python train.py --num_hidden_layers=13 --hidden_size=192 --n_experts=32 --experts_per_token=1 --d_expert=256 --d_shared_expert=256 --hidden_act="squared_relu" --moe_layers=[0, 2, 4, 6, 8, 10, 12] --router_score="softmax" --normalize_top_k=false --routed_scale=6.43 --balance_loss=0.0103 --balance_bias=false --shared_expert_gate=true --init_std_router=0.0268 --lr_router=0.00106 --num_attention_heads=6 --num_key_value_heads=3 --head_dim=32 --vocab_size=15230 --norm="rmsnorm" --norm_place="pre" --norm_eps=1e-05 --positions="rope" --rope_theta=10000.0 --rope_fraction=0.5 --qk_norm=true --attn_scale=0.219 --tie_word_embeddings=true --parallel_block=false --extras=["capped logits"] --init="normal" --init_std_qkv=0.0228 --init_std_o=0.0 --init_std_up=0.0228 --init_std_down=0.0 --optimizer="adamw" --learning_rate=0.00302 --lr_mult_qkv=0.7 --beta1=0.9 --beta2=0.99 --lr_head=0.0195 --warmup_steps=295 --schedule="wsd" --decay_fraction=0.655 --decay_shape="linear" --final_lr_fraction=0.0 --batch_tokens=65536 --max_seq_len=768 --doc_mask=true --train_tokens=316300000 --max_steps=4827 --dataset="wikipedia_en"
Below are experts of layer 4 (counted from 0) of a mixture-of-experts language model. Rows are named router (the router's row for the expert), up (a neuron's input weights, with its number) and show model dimensions 0-95. Each number is 128 + 32 x the weight over its row's rms, rounded and kept within 0 to 255. Numbers have three digits each.
After each expert's rows: a language model's description of what the expert responds to. This comes from a sample of Wikipedia text that the model never trained on.

# expert 24
router:148082182074126152134195132145164146125174079168117125128156098113149171119142121167149095153150100094112106114107158127070107138129108130140155103142161135092168143120181154153174063141130126118103179176116131157147082077130098130166159149135130138129150141116097102181097186131089083079
up26:155127101145101091154021106090090151147119139148144117070112150184085104162161129048075167159029143126181161070193113115152170132083103166102115111095104105179099151131098094141143167128136144117113126123128099125120129150147157133119161000127099082130079114086122153109169175105107120172
up27:153154130103149081147135128139135111173159126109134119063116087135124144120147105137148131126088119083169088121149197107099132117180124098111135181117091147096132172218127106115137085145127079141099089101126124129103113112177079104129185109112159160157127149113098144147080152110107106167
up28:182093104146124128136148126089171119132097148086107137146156045129081113108135152124093134064142063143124064126134138147128110094168088077145131121112073112111122124154156095105107140109120088161113058046118160161078080170111163102101155111168135146082131152109145109152137085133082144084
up29:123107104128139135119138138116132161151050137142138143178155167165125066193059122097061066134126083163127139096133135165124125192130131121094138172081183134134017156134166179079128213125082140140145057146109076109075099091207132126105088097085160134122107138150093118109169133111096121102
up30:151193069154118072130100102065150141161179133104121109105092221171035066131106105104120109145112050136151142145153110103138146095083124135113126141116104132164136101134168143122136096164120111124090129054122118131083069130147109123107149057118134091126103116113142116090137159063139135136
up31:166158082160082073173081146110159160155108165098092114091142150090077107143166100075113131113117062106173111143172137102131162078134104119092096159106096133147097110123146080103121097182102124140143121103102129063096102104179134128138144086160120090199123163104086142074175180105092136177
up32:158117105131133103112101136115158126173167118148182142143164122147085102148185117171116115121149136165168146062176107172099166155127149124138108192136099121109134133081085168113076100126094140113154142093140113158127087136190133076163124085146123155162107125086111128136161135131146155101
up33:137131124146127126120112132128147132151150136043097151075151151190079111162185052142129134102138102150172159113160133163146144107168121119118110103133070150135079123091128162075078155163137102225105146049170132138145090120143140105085110130150152110123108138125161074151177161122107206084
up34:163089127141137095136122095123178177203181152171156117156176152104119065178097091150096079121110100133115110083190110118089143140098140157086133116112099167101110083125107139045114108116101079111118121101166173135073152150162184072143126120097134151211068133146095127042122197132119176096
up35:166136116115134043182101112073117114147134151124064118094164131151076089155158119084100131082089138128159124123154086151120137114125147132055084143100129173141150128129123086113136142164139116151137084047094119076156086116138138087148158058130110066170085152087135151116155142105099183130
up36:151151160183116129096076125101093184117117105103134147124088131165088097217093105117099229119117127113120114121167118119107166107140157150101163116106120103152089135092142083121118150144113121113116080119134146068084112166115208141135108111077135150121090106157102124118168171083140140137
up37:199114145152123137139101110129174103149137092118171151138099136171100143127191107124076157144159110103145143081170180107090097130176112116173136190122147107166122159086135099095119161140159090137183108099158124049122059114137191113149126093111093142095157162130157147088129140141151126090
up38:155104097130108107123105100095147115106133207149163163116146101153103126146112133124108169132147137175126112141142121089147153165129102139101059138075123123177124096125132097112131103148123100115118119062126101161191177104142133161138088119202174126071144138126164103150224137080075126139
What it handles: Nouns after "the". Words right after the or The, such as goal, purpose, median, and The-n, plus year digits 98 and 20 in tables.

# expert 6
router:159068097112165172158192133187162124144111123136143182174167134120153156105153103122167148153183139150161110167104134106072076091140087119131134174132161104113116125139129177152123085169153087082122097152123179133094088088072101083082171119116103102131171156060156129199091065153162082100
up16:139097100093170112145111150128119185178180142089180132087071129140103122113156144122132167095125088133154139103137093128126116071106108089066134139080122090101165132160191141131077141146134101137112071142152187110136063142137132083061162091113096059127103075132111121128111139102089072108
up17:165121150168121103080094150078100141149110169081165120095102122184086105166137168101125145132053095146114109068130154153137139079150115116101130165082118161170084149106125064099151141152079128132127085082139148088122139174134161127142122110085149117121078135133107159123139156065137148120
up18:144173099176105110093107125050163135123124170118117113143102113141040097178149149114106133097093066101195132059169111135127148115142152129102131105116141152139120109147147132112125110089154115150094070137158139085167132200155135116132180117144162061165097137143154133072206166106114125149
up19:165104107117127130159069090124103090187179164133098154120052099096120087134127115142104103094097145132094098140185094094171123106167142112057149142090135185139057102148096179095140176112134157117141065152145171100069124155181134111095127079120075133161123132072115072127161175104138109130
up20:205117133182142157138090177123154122138170108141139110078125134124115109121124109123111080050141098130157120149143105132130113095127132126131098153129111125125129088092116138081133146177155157109181102053165129138140121123153209163155136118182045128109147120134144127113111169060130156155
up21:166203120121105136162100201141104155142144151102114169101084122111086073163138137118096162095089131152175093105144144108156118139121079128150185157174118105088110131145127062113100155117138161098122145084128171130151116115116154113085138132136117121121120137136120160113125123123157169136
up22:151112130146092145125092104118159163153102154119089139093141113096108150165180084136117114155112119116136129137175149153091119120132117131105115129126123144151052144160133103100112161119114129100092159117177183141100127172161094099184172140153108156204128084106125046156166072117104206123
up23:180133120173104088144051126127111134118171181127147145105111127140063071152167135139076165147110101164153131102219092160147134104144095133106127127083154137150141132120125092129141135180108127151141095105142152108120033126190100163123138099136117088134106112139081129058164125020127122140
up24:147181098117128107141066084043126076110079163118171193130133113139047127072124134105110116111108147173131159107130126141097190123150184086122076197124162121125107092161173139025082161177103092116090048102135125098149095165159125142116150101118142080100138133105142143149109137091105093122
up25:122107108136132151177103128110136166192094117115141176162123164120112094160168095106095188094096109148141144146129096122162097145168183087128117131102148144142073151091101170140094076144127076101169138068224154090111108139183119106121117070119113107120137124084177154137134133114132114075
up26:153104085089101091115128159023124160105150145104107147045091140176118142153153093132139092135082121143147138106158145109097132101124091106110086152165099134164119128157130132135132191152161136099106142135133133085155073109147160153158129026106116157087134186030117139077147168093074182128
up27:206152071186129138122123104116136156106090133069103138121129124101104106171221134082100200126085176152139132115140139123102120099154072148122137132113154133133148086122112127073118168129098124143116000084102157109070106112117125117098157122135122115111131135096143120109126114030127098152
up28:203082097135117179099071121119127168150153139164123123127162116114096111149204112146141181130149125090118085153145101123121099089162113180149098129109149114109087157149118157073106116111139105117110134070106119167146121116115123091131154045158118104112070064096104154127142135130108168183
What it handles: Section-start word pieces. Second pieces of words right after a capital letter opening a heading or paragraph (B-ot, B-en, B-as), plus century and This.

# expert 5
router:142081128077174166067141137106181117120174079185119081145161130150156140127094150194172087140149158160080126136103177098150089114130189133175196130151118071087095107112175142163126160110104152152142165127134117140135154100134105189071166124080138165117130121084131122077120171167168134162
up1:163134097093109136081076101131131132175136177100122114128168254187110088142118155115074116090119122104158075122192161173107195167084090157103117159120169199118110069113110116099118195121107153071144099118185156144113112165177172107076141139101145105198095105121084161105159069122126127114
up2:147124154119102115118128105133132140129143160056127174102121122121102069153106082117044196116122139105138176110137129125098141098160122112146146103083146089105133111134162140128182184128071126089147097087141105144139152144124159096135113098121093140129120133105108145143225192141163123144
up3:103077143142150110134104098137094148137158116147131157090117141153097086183103100149105160137089068131158077203168067107186102056130124158118095080165083090123125084146122100103117182148134068130097088085145125169124082191083197131115116071114137137106092130127087134123127155116123036140
up4:190155109134118109099072140123139151172103140152152115073141134127078122166127122086106133077068066110107166084167119211151162112130122087100157161104100134145168150144143110111150113088135145128119050084136127067119124126165117120129160104173146076127090116125110176103171139111105094135
up5:144188193159110120106108176119077079151168190103105141118124109123091133122187129115130184043110140184159133123131107159147165088150156127141178145074109117135089072101184143156112121130133105072164155055131142110126103093104104179138123117133130095139168184177155116114128093135146112086
up6:209116124166166102123113090101151167152169147110113142083159140166074120158160125106083143097126069127101135125151178163140109090144142078101091106116109147174132135103111102132135173160138151127142057077113115113154069131159170097161187083159099124146109161088119144128114142096127122113
up7:172151108156104085118091125109066135154143146119131136079099161116099045176131156125094137040066105139190123135148131179084153074146131137148057125094120131148111162157082090096126129174143184182129094067100098073141124148150158131158111104106097083104099153165118117106164189082117118147
up8:124152129126116121135142151127161110177186132117116149058127115156095136096136136143064169085105110096145158161113122150160113053154171113173131110153130096112221184155150150094106120159131137149122100086124130116103114127124178129134088111060129095061129142098113083115132098081089129070
up9:176161110160144048106105122093121164160088125086150162125113176164071095158091145093101216161148029165110104143145148114124148057126084131149138137092079103125069150108160104077084167119111153147111115034146121137134084133159176132123125118118144097184121130151152143106135170092099068090
up10:220130084229100101125106145124137130114083142108126151086117061134037085163206139106081072066155121114169110130144148163098117100091120125121144137106117066134108116144142057117067138157128119077127087117121119112111106155136076148117144086148148119109108134125128123104141168119064074134
up11:152128099173152056153150126078157145137128152147113120084131134122033103124168130075115146106108115141212092116198126146150182073137106145091095129115109145098131134148113121123130156119113111169092018078092093110129111099121102130131141106110074084135131099068116185127195120090081124131
up12:178122104208109110135069148123095117171131157081127164105100172090068109107161117133047128105126116117161101119182118178110143075094116077096129111171110172117099133098106131105081189148152135165106084070130109105099127174131137109130157071110071108187087133175140114120141154077092171097
up13:139188076172114136140087159084128148121121158111144129085089123101059137126178124098118141105042076127190156104151152180134201125094135126135126107129145100158088131111118131112096136101115125129158092070183130139125099149153107154146151094133088074145136133116101108093115143059121122111
What it handles: Spatial/temporal prepositions. Prepositions after verbs of motion or placement, mostly in, on, into, through, across, during, as in taken into, resided in, coordinate °W/°E.

# expert 29
router:143111160147093162161115118104158118114115124122154130098080117102164111192134144130094155110212130132137137105120098164115136141165193069139096055097063182172141108169149165169149187103099142101145088150090114084129140143063133116059183165097188117091104173113125097112114116113154126149
up0:165159092170128100154060115059095119178149230104108171100132205174079143144153111131085156132098127133173139160166100115159150143136091141115119169094091112145108153122128108107130200137123146124129058063179099105124126142135125098119127115127123086139080102082109174114117116077121109126
up1:124146122185091112101097121123125142121129108121124097129148134164114086169147158101081099122152089101104132078156172206119195094133184161116138120086075186072099074144196122086068126160132161088088116079126114108108077168097186117045167119094123121185078118077122110122143077129119151125
up2:094096134122117136146143122097161171147076152183162168112114148174123062142145071100154126105163145120104149190150101166098151156107091061141111141094123083135106144130050092144132147125145161124173096122134143139098136139144149133170167120116151095117081173117175141110166157104087172150
up3:103154084202097117103072118110167121139077155134129172120099134122122086123137135108090186175145086107210135115152075138109102134141150080102152134121116132154117155138127128161108145149046071094076119090179132144116060151080101089069190082106181126157078178121102135132147146121157128173
up4:160130071140119119111124105168135201158124122114125143151171112180089133183162134124114129083109115141131122101188100185158157102137117131124088155126158117081125149112166119140144126138106150109130108104216114103157115147175150130139125115154119054141083182108131158116224152076087107143
up5:147175124192111078113121144074144142144191163124111184102165158120048124131144083111099129082074123174124155050161113164100170112123078190129131160134146125173036070132144138061131119176145121136131096066170109109118085140154131161140129140141108090109099109146149165117144163071118126131
up6:195148099132071115129061126045147088165147139155130082094097138163116113104191139074126135108151056123083114119122137201141131116171132108140050140123133150133131150120121128098163160118127128108178109088050121154141135162135134122135208123121124090136063175071124086140123153084124159133
up7:156113127164149101081108180043144111150127104123152136121086093142116084172172140094153160108100101127161112151115105115133120071113056149146130118117098105148087111139135122129140199212169144183168070110109122056127139149080164137119110094114131140114131147104138102124220120113099055200
up8:136126023154163122114103141101159115112195084092119103080177127079107129108113143152107100080092078128103092157169125158089146099076151097092148122132090109106144159147165139094162211172146122149124086040132093095082147104151116127131106127093100041109107103159079102082114165111125152151
up9:176153106112154083126088123072062162191111156125143184082141175224054087157140099108075122131066070152121125088152142153091167113129104194108098143083116140152110135113152076104120141105092117157146070063122147103101089150135139136113100090127095118157108093117149130104176164041146109124
up10:177160093238126093124128133121169117114108147129139139083130095149023117148171127095001076067134134096158119109130119164118110116092132135114128175068078090135123111130159099119104147131114129116111090101127105150119104141159108127105140094137123108114068124135112151120141135069102086146
up11:157133070172152039160126111083158132126124161129104099108150154108043080114145120071120132089125127121230092138176132139086147114145125144116107159111118102090091128161110140102129162140122098168107085067086079112127118115137114109149179117102089084160112106106140214147185103108103133134
up12:189162141132119129125080125102140158090136151125155147030165190099098140157103090118115158153165155095093116145148094182116121146145158127099162145133052141110109087096143112149121161116115142105142065070118138119146130133111118151137119154125122136105044075167106156156138136107083118092
What it handles: Word pieces after d/c. Second pieces of words begun with a short fragment like d-ed-uction, d-ared, c-ors-on, plus table pipes, of, and year digits 19/18.

# expert 16
router:114110161058163160105128094148155109094123120104137099114127079056163145090107113122152101206127172095104136158111153127093134151114123127088163124148163119148143127104162126134161131116142100147114138137124203139116136101136075184114160150152134186121166099098090083155087085132132156163
up20:208113077184116095067090160102110160215154136149150109092068147142083088140175135101035138108098097171135100127154078149119162095139137158082087124109080112149164127089157115063116139129112130120119123121152097117130125131151193108131084083129111116112124095151166135128181107096127138097
up21:150156105109136093130076144098124166191129096124132123119144155172062058161123140103095132063096083170150123082164170118114150126092140128125137122120119124117134170199149130093123205140098084100153127106170137096114144146181182145124073073172125096140113145036150154139136105099087190140
up22:146134150086140137142091133126160169135133176132138137126085093095118077107151144100126144181087105117166135151155139127138152137124145112083118148128096164157117131105166093134155180126161109145127140139156156088110112165155098164126136127104128159189132167083072098117193080089073200195
up23:185143102199115062176082116116097149094128216118122159092108137165045080139178142127085176148130103159162140099159109179160129116153114144104134116047156147157143137134105075120147112171078141142131067107152152105118097116162114149131151112124120061127091109135100138091170116030116131139
up24:144186127148122124097075099070139188136120135100109174096104130146047109153143119097093121060099091143186143143156129145131167093137163143103111139122116097097096072101162149022102145189113099129103089087159088082161119117180131152148126108105100110106076148089124104121153198069107108129
up25:144174130133119046136109127084093149150179194105119129090099136158067128211138109064108179061065068151187123141138095150142149115160103065110082115104147128150135164106151107146106112127129132126119070099140143110133118125162096134107175119113124103156131131130113150081139162053101071139
up26:167168074194118026134110119085127175133156171140164142114163133191089119171153133125131203094096126174145142079194153125107161137126092182127095141105143130117164158125117110112087145164160164137117112102157078119135105110169164130104152111107143074142071141095121162086155182101099102127
up27:203157098118142098103128098122092083140134175086096128134222106108092083149139116075121203121060152103128092125176152170124092094135105140115106139075152156110176105185127072099144135160154166081106042103101177095058123142145097136135115127107062129152121154046104121067147108113113116164
up28:192135150141102108102000128140130126164139161116121179105132104106094084175123149090124154171129149083129108125141134108089116111160099105100120108136126154130075167133115085106074176063128092166119075083154122162149094166099176113142137093153158149124109151164190088067206122088072086113
up29:166170122173095117060130142154076103139175113141081112094126181126129084149079117114113149122128105128095140107125127104159154138132159126102146155117070170179041097155098108154122131169153123160145117121107128086168115173126101122157202076122118110122139165121124108123132139093172108158
up30:144104076175101052142092077123135161118186113085127136076064115170058050121158123112121097113091078151150139106138082123123165094145150167056105169114102146115142112114167133147107174151102170126125091098150113124124077164138144082143143066082128093136121120085145082132140168084082095132
up31:102100118165098109143134103122099160123138177091139112108080133116123085169127139095135122105169063139151159150148066067138169061129080163091057163067079117148091088143155124131149140163110169095111133120167144129142070083183120168193175119102096131154129174125088169133158153107128126122
up32:130177134116114109174127107089142210108159151070133154157132126157113148167129086107142112132112152132216072127171092113112164138187203114091165131172087172082154153124138178049088122127096116107083127150179048179115172130172138141131090129138103172107072113109142140113131087125039125125
What it handles: Reviewer attribution verbs. Verbs introducing critics' quotes in reception sections, such as writing, wrote, stating, saying, plus sentence-final periods.

# expert 26
router:095102130118173171136176114150085108134087143161133151147183102071146156084084119146152087181114137039174109210100137112104108148076158177114212105143170111079148205148144166125097119119162126125114154187141131160141148079102119146129091157131097193129152132161134140152106104166101115098
up0:189126113200107116127114103097066140157149201136127150071112171185091128187131158111118201129094102123144113156173127114197136124157108115169086144090124137136127140088139090141129152171062101090078062050142129088108150121157120115121147135106114105108128106137086205121147131063123111143
up1:173111106150103142070094117105170174212087064102150117147171177153091133119184162112092087102182080163140141116166130133097180094111103119106075160130116147085128150156130121123055142142127129071135127116109107061083121133180105057115170101163113148175129116120136149113127088119071104145
up2:147101074142151087150176132112151145109153130048060103092166096084110071106105085094111116165147136136174124081184077117102099094100082146120118137141145108104148132133138086139162160130140125169134065090129117140061115138128156147153116106129119088108108138095159152140142108152102159111
up3:123128157165138129050081162114057129187098161098156120131065094105111070208128118036111115142101145120165096143105115133103089147168136086152149125136119142141148155093155104116113226125147112111147035111157118150138085157158139130133091131140107152091083134133124128078136118060060110139
up4:152166086184145106129084139085111140142124162044087123065091134175093089182145151095064158099106092108152139070155101173131155090128133098119124162125137114144149132135122138131108142169107134120136075092192162075142107131142103163116117097102165131133114127107155132152144127038149134101
up5:154155120158105158143116130147142072111115141084168184111176150112107118137100125113129131123052090114167113114117121116134109119065094137135138128127209119114126139144075081128086099176149088119149138106216113109075134123143152162127082073154076117152177131151144182122154154105139143172
up6:178133084185114069108103050085146121161147134136129105057132155177058097152144116111104134102095079174087116113157097145153118124139172087143071145126131123150162111100099154120114110143101118144152069067134129144142120125186062114118133044106113112172091168065135136100143168095085122117
up7:154105135203106149103117133098111092129107149111140059100164093156118099124119148135138118122080122109133137125116075119181199090102129113097153111123153136131124087126160085121169099127107133189124096122110137154130100131189163119144133123132093133092054115073079136098216109151081115120
up8:123163088146172137065118109089122116184206111131136103106142098110097116111103111158066118128043129069125109123193087139145157111094171173071118126147180104106130149112109146128122137180106136160080105099146100142146116133174125151098072083133148107145082102159087142101127132086131089130
up9:152170108123121098124107153088118205204140143128134139105133160173077128183141122129088130133099038142115116081151165125136166130134115144110076161082090153152119149145142098132131168140131097157146015081157090121118067141133119100144143068096130137157101120103131164122156164042114106112
up10:191162100185111103115128135116158110122098171125143134073129094153043090147210127097018100073138132089160112110126122150107095117108128136105129162074091090136129101126193097116073148134124136102119099104126103140124096134147104126099157093136127090123070117134114140116164142066090110153
up11:137121081147128115088144128127146154176112136164085165137155129079088113152158095144103096101084140139217128122148092120066135125144113131158121139139075089166089133120108156132111172107152140128100085106147123142070126172103122132127118061116098120086131098101127180134132132082126137164
up12:199135108115124108103053133060073142110154141120147181090067156137068110146128123099106158109100109150125112133158123151127161105114142133101131155092114162137137141113110112063119155150124094153107075054133127093132122157166121124105152090079131120138075184162127071126154159072118145114
What it handles: Mid-name word pieces. Inner or final pieces of foreign or long names and words, such as Neb-uch-adnezzar, São Tom-é, ter-rib-le, Viz-ier, plus heading === marks.

# expert 25
router:105094132089171177138182096155149120092123118143118103135187107120154167052084113160173084195176146067119143166091147092120093160105138179127209106161177116072170162124143146132138096116134131111117147166095155173132140097068083142107096163110111177104148109127132094165093090176145130112
up0:102167150128171157144057105125124146110168174164079144080133142162104162157127097172151105113084153157128146096162133083077145123158142119111140102086101131127148177134153082086134240153142172118124135109119061080149165137118137131163101087133136097084137135071099190102170123131144191055
up1:165134106146132104110083118124163119172140101133136088142146151181086084169177155118074157146117060113171111100199170142115136114149105159126126161121091117121125088128128130114120177124117123104127098082121121116082130139135156088067172095146127080189100150124109150104191088090065166129
up2:142145098111133132104150135043126141171126150124129146107129159155068079143150108126090120096142138104174105117180197148179117084110089081084073135086083137133152135095174072045163122147112127092135123126152138052076060153130200099136141096133101023187113073088171140107120153131071142160
up3:156145096148100098109073117094111125170132124085167135108119147190082059213162110078091140125074064114131112094156130189135103131176127156088117098106097132151139085194145132113130125184076072122108103094160120122132069169089112123068113101120122104169126131121095150097195163043119112130
up4:162140116161135091145099087112091174130121141116124150082115130176101116162185148087066150125074102167112121080186101205123145104144139135107145132140124097115093159143138098119136125164140163102158054088137124112141146160162116126141132094143148089154068134116115098107180170079136090130
up5:122185123168066084125119141097106150128150129150135187134138133134044094127162120086132138077071121157084117057156082131106164135117107178137102140157158126185104107163134108099130103157107142100138068089172112111126132121135126139152126133117105109131084132141126188119133179040107133154
up6:199103154176147081104107147061119127163156160138132129123129142162096070153166159120063124110100098171081083158148094149085112062169129122162067151107084103173140110138081157129161150123138175156149047111165073099143115129159084109104180057130090106161127141074155138065140134081117155139
up7:189163104171119082124058180122158146189160147118104153069126165142079093223174091117064139092091143158167105074140099144126122102145104139133063133110116101141132122135151140077134130168107139162128115073101109117094113167167122136160136094096110107167108107186103137104176138086125103142
up8:114164130176103093117092170055135158157204106067138130095124119119086098146138115109096161080102114137207113110168091190167174105150132072133128110110066094135131096144139129116100192146109122161113044084165102074155111143096185129170162141095135077108090161107134149103157075067150148088
up9:163153125113159077124099106052103173251107154126151164065151156193041100161122092126091124139102022136118129106139132148117130090122099146116105154077100122150110101094137091119109168105133107150126050040157120121081080133125117116136121100128114141147117077103149139110178170050105105089
up10:192142101238117107093122138117123115121079161121144137075127098134027102159187140073049094095118134117139117106140133156095106089097145135104138150083091086135121102115171059115096183152126125115120107121124071142115103158152123121107155107130112096108091134130115128115165149076080117153
up11:172145115201119037142123112101159145127144154119067133100130149133037101153167141099099173082108116130172123089183102101138151081144101148130087145101092121112113136140130120121127151144126120167093074095121088114150108076158127154145160094078043080116149131083172183085191127105092135142
up12:165117102238113091160065146151156104145204125115122125094132110099094138155139119139093125130087106140139132168153070160154190103108077093112144133109058121135092142101128142129157158179140139133080101067126154145075181117130148146146138119132096069112109200116151161141120125061112118166
What it handles: Multi-token name openings. Starting pieces of names and titles in rosters, lists and institutions, such as Re, Inv, Sal, Minister, Foundation.

# expert 14
router:115101117104164179130168103130139099116129127152121088137187075106161183047081118165150071188176158058118130172109144111120107146113146171144223084159175102072161172124148152142129101117125144125135155154085160167140138100083101146119105168110101175119153095120124098153089084169147134100
up10:167162118195136095131108120114140128110098152130132119072120109171054112166160145081022105081118149111141120099143137162131108102097144146126115168089083079123144114116174089104100164150135119116138119095112077149113071152157118143117146083122115120126100139153102132128158128070071097164
up11:141126102088143113183165130085153155144123137107121122107159112149103138080145162124121118158159127095194093105196132089143146117122115133128115126128133138144060131161097146125104191159162107153117091098111128083117063171145084101142177110072099113135117145076143169130183096132063146119
up12:161136116177083124125072144119097154153147133106111117099099141104085126148170110124060144148113081151130124102172127140134137073141116096120172123080079165144140097076183117146127179109132146171141096069132117078131117138157102148156175089124112100138094130138161123123154122110120173098
up13:159160098189072112149074172027143163166137127118131117103112131093040127119154133101108117088105064122119158106189116131181179083125154162152110123135116118179101113140118115109112149082161130127119099022114108153096077167165115165163107094149098074140094132100094111092136147088061132122
up14:165101105147078050145135114096131205160145171073121147123101138136057048143171128098098189131088085179102139119142160156162139134190102115089118180110077164151084105145145096126144178134139176115105097037119126124127132189153110118193152099177116090129113089147124146096164132134114150124
up15:183102129107092061107100206085073168117163133119122099125133162145039114161164141070133115121123123108120108162224063190131133142120129088127100180097090090146135077119131132070101126153116140136088077073144136117148127147186125156119106099127121100138125131071152136096149114071094124136
up16:188116100147077172075060129109084133148144162100134088126101129203057083144194123129115183128074124112163140128171116158167100126123102124127137122157100135134144144101121110102155146182173115183094111096136104112071064166112168079132167070109134139116148143116130153078173159107117138128
up17:171122128132131085086099145113125138128119157099118166107104138155064111160193154122101147114068111158141112096146131100081150102136123168114158146118084123134100119097125056109147078173092128142131088073137173122134095223160137110203093120087122139140066162101090147113136130090134156165
up18:165172095166106095129125095106180184133121135148103134072069128132050116152217151083053149126080092139137159080182091125138141131125148136156154181109109134140133125153119057077153148122105132106163060120115098122092141165191113131136143065110114068144115120124139161099175142081128141126
up19:187129141113094115106049112113140126208162136088108149117096146130087074118173164131096188098130090112184128098128160158118116093172081072128143168123095123159132142140136116109133134130108128145159086120126154075066114164157162136152152097144106102201088101155160102112125168097110102114
up20:173135128129123118097030133133179132223167110130113125078075172105092097171154161105075136036087075134207110144226093132108128098127172084094153140091088146162101181127146156082134172158170131122120130081163092132123121088175162140154140043104114077154155138148133127114134128122109113095
up21:110137127109123132130091166112123145175213196099110124079071128125084102142191094053145177098142136145172134105132123141082191149131082107108148135107139098156131104139166121163125158137137155119183169134144116105168165127135189133107116127114159161112140159107130108084192114077166182143
up22:181161079134137110160037125126132117143095153114148134122134128122080085171163107094101158109080102136172126115185120211148143130097165124087141178136118148179096125105172109112108134146135153123079122084140116101098113155128129130131168112114126141187103136093094146101144112073158145182
What it handles: Name-initial word pieces. Second word pieces right after a capital or short opening fragment in names and words, such as Z-ed-ong, F-risco, Grizz-led, gr, equ, tr.

# expert 11
router:106097070128173166139169100129179120106070066142163119165122124109163156127102089190127066154118132106144090177103125152093118105123116138106182085122141109088166097121114168168145088128140121105095149140036145145141123088108075121131134138109119151081161163145159167171108083144154153087
up0:165184107194123118132063115078078125160173176098081149091131151189081147172141104137088167138085131141181155140157091111166172128134109113117114149086096111159111167129130095093126207159118140126129068064218087095125116132113144121119113116119126082124084111089103214102140131103113112124
up1:182144126135118107133084097115175119180132119126104126148108106144096089162197134131031127110121071115190114120196180130144180093141114107134126182148115086132129120121141050075136155139135139097132065033124131132079100127136160085050138086091119137122086119100123136096170134087109136136
up2:153170145094122120096094110110153175162134156074151130123121153170112078153160081079131124147116124125198174104118178114110131119149126067127156113109100087103156138157086128123134132143102115104122078127192114074138134150125170075148119089067126101130098175065154170111202132123160135113
up3:163140119159099078108105139167142127157154108127124147161100115112115131167138178119067106143064076074094088083154085109126103136176127124090108124100080150144097079147137147093153119123111103115118103070154127155152089198172117128090141075093093156186156128134161104114167156103081163154
up4:183172072174125091114075155122116127155113150085098130084109160167080091181149155064108172101100108159124103081192138159134141101135122141111101173136118110143113149134190112128149116119100143126123049076210121077126089194200153090125173117129117137179102111113126197078178143076123118168
up5:152172115148073063150043128083065129110188123125150155066137129131058062105122119103074103113116086151120163059147152148183180114129127157096106135113149152170101146163134059035095152120112108110154136122124142112127127115176151166086143112114133072112087121123135123083144157085087134103
up6:151112121179146111139104136125163176114113119150106180110183149149117144176194109090110132102136068160133129106176089142169139156178167109126090130095045098130104126130082158159110111106080128123101115078154106132122097149139116091102198046150138128185107179120102114055137205089119080130
up7:184173104148127108098049140094116141129148139123140143110094154158089122138141137119113111052042124130166107105127115157148161126133115129163105139077129130150102146135135054110126128154110178195098046127095131062112111161148150147125100109125123064112088109138103128072215130120063128113
up8:174193110169129152142065185065145085166205093096113100095120134135081121142140153111108191084151109117145111172155109177134147082094163088146073128120091087121132059134182115089134171160134141110119064070135153073088080148150128108142167140108102065123094140111090152130153091094117153097
up9:108185173128135091152125161110108126180174137099099130092151176149084101216114093088093139121091077105123109107133169147083132054165117173138113159123127151149103086086183102072119142161104138173141037127186103153102061166114123116136152123119072141162096110101089105167131136122107108112
up10:181157069194108110110110131127140112133093144117146137093123086139026081158178142080037091074140124110177116119143142169109117110108133145101130153081092091146107098139146089113094172137123130098136104117128090118118105140152107128100144112136140115130089130137129120112142158091056103160
up11:167114074135148126152122130075162162125122151150079148150116115123097090095211124103112132071174104105221112064153097143122151158152128154147096116068133155175049122093116191152102135115106153127111064083084103112188095134099107124103140095118092109095098125075110179160112100099133175159
up12:121153080194091160116082200078165141104124149130128140061137153122100141103099120121137140127139129192139135092121175143130091129092116112151170168154091127095097142129053097150153111118143135192169119038137067121137152118135161141097092115139090131159102107173099146131160160071163107120
What it handles: Focus and time adverbs. Adverbs and contrast words such as only (not only), never, already, last, ago, However, than, plus digits inside numbers.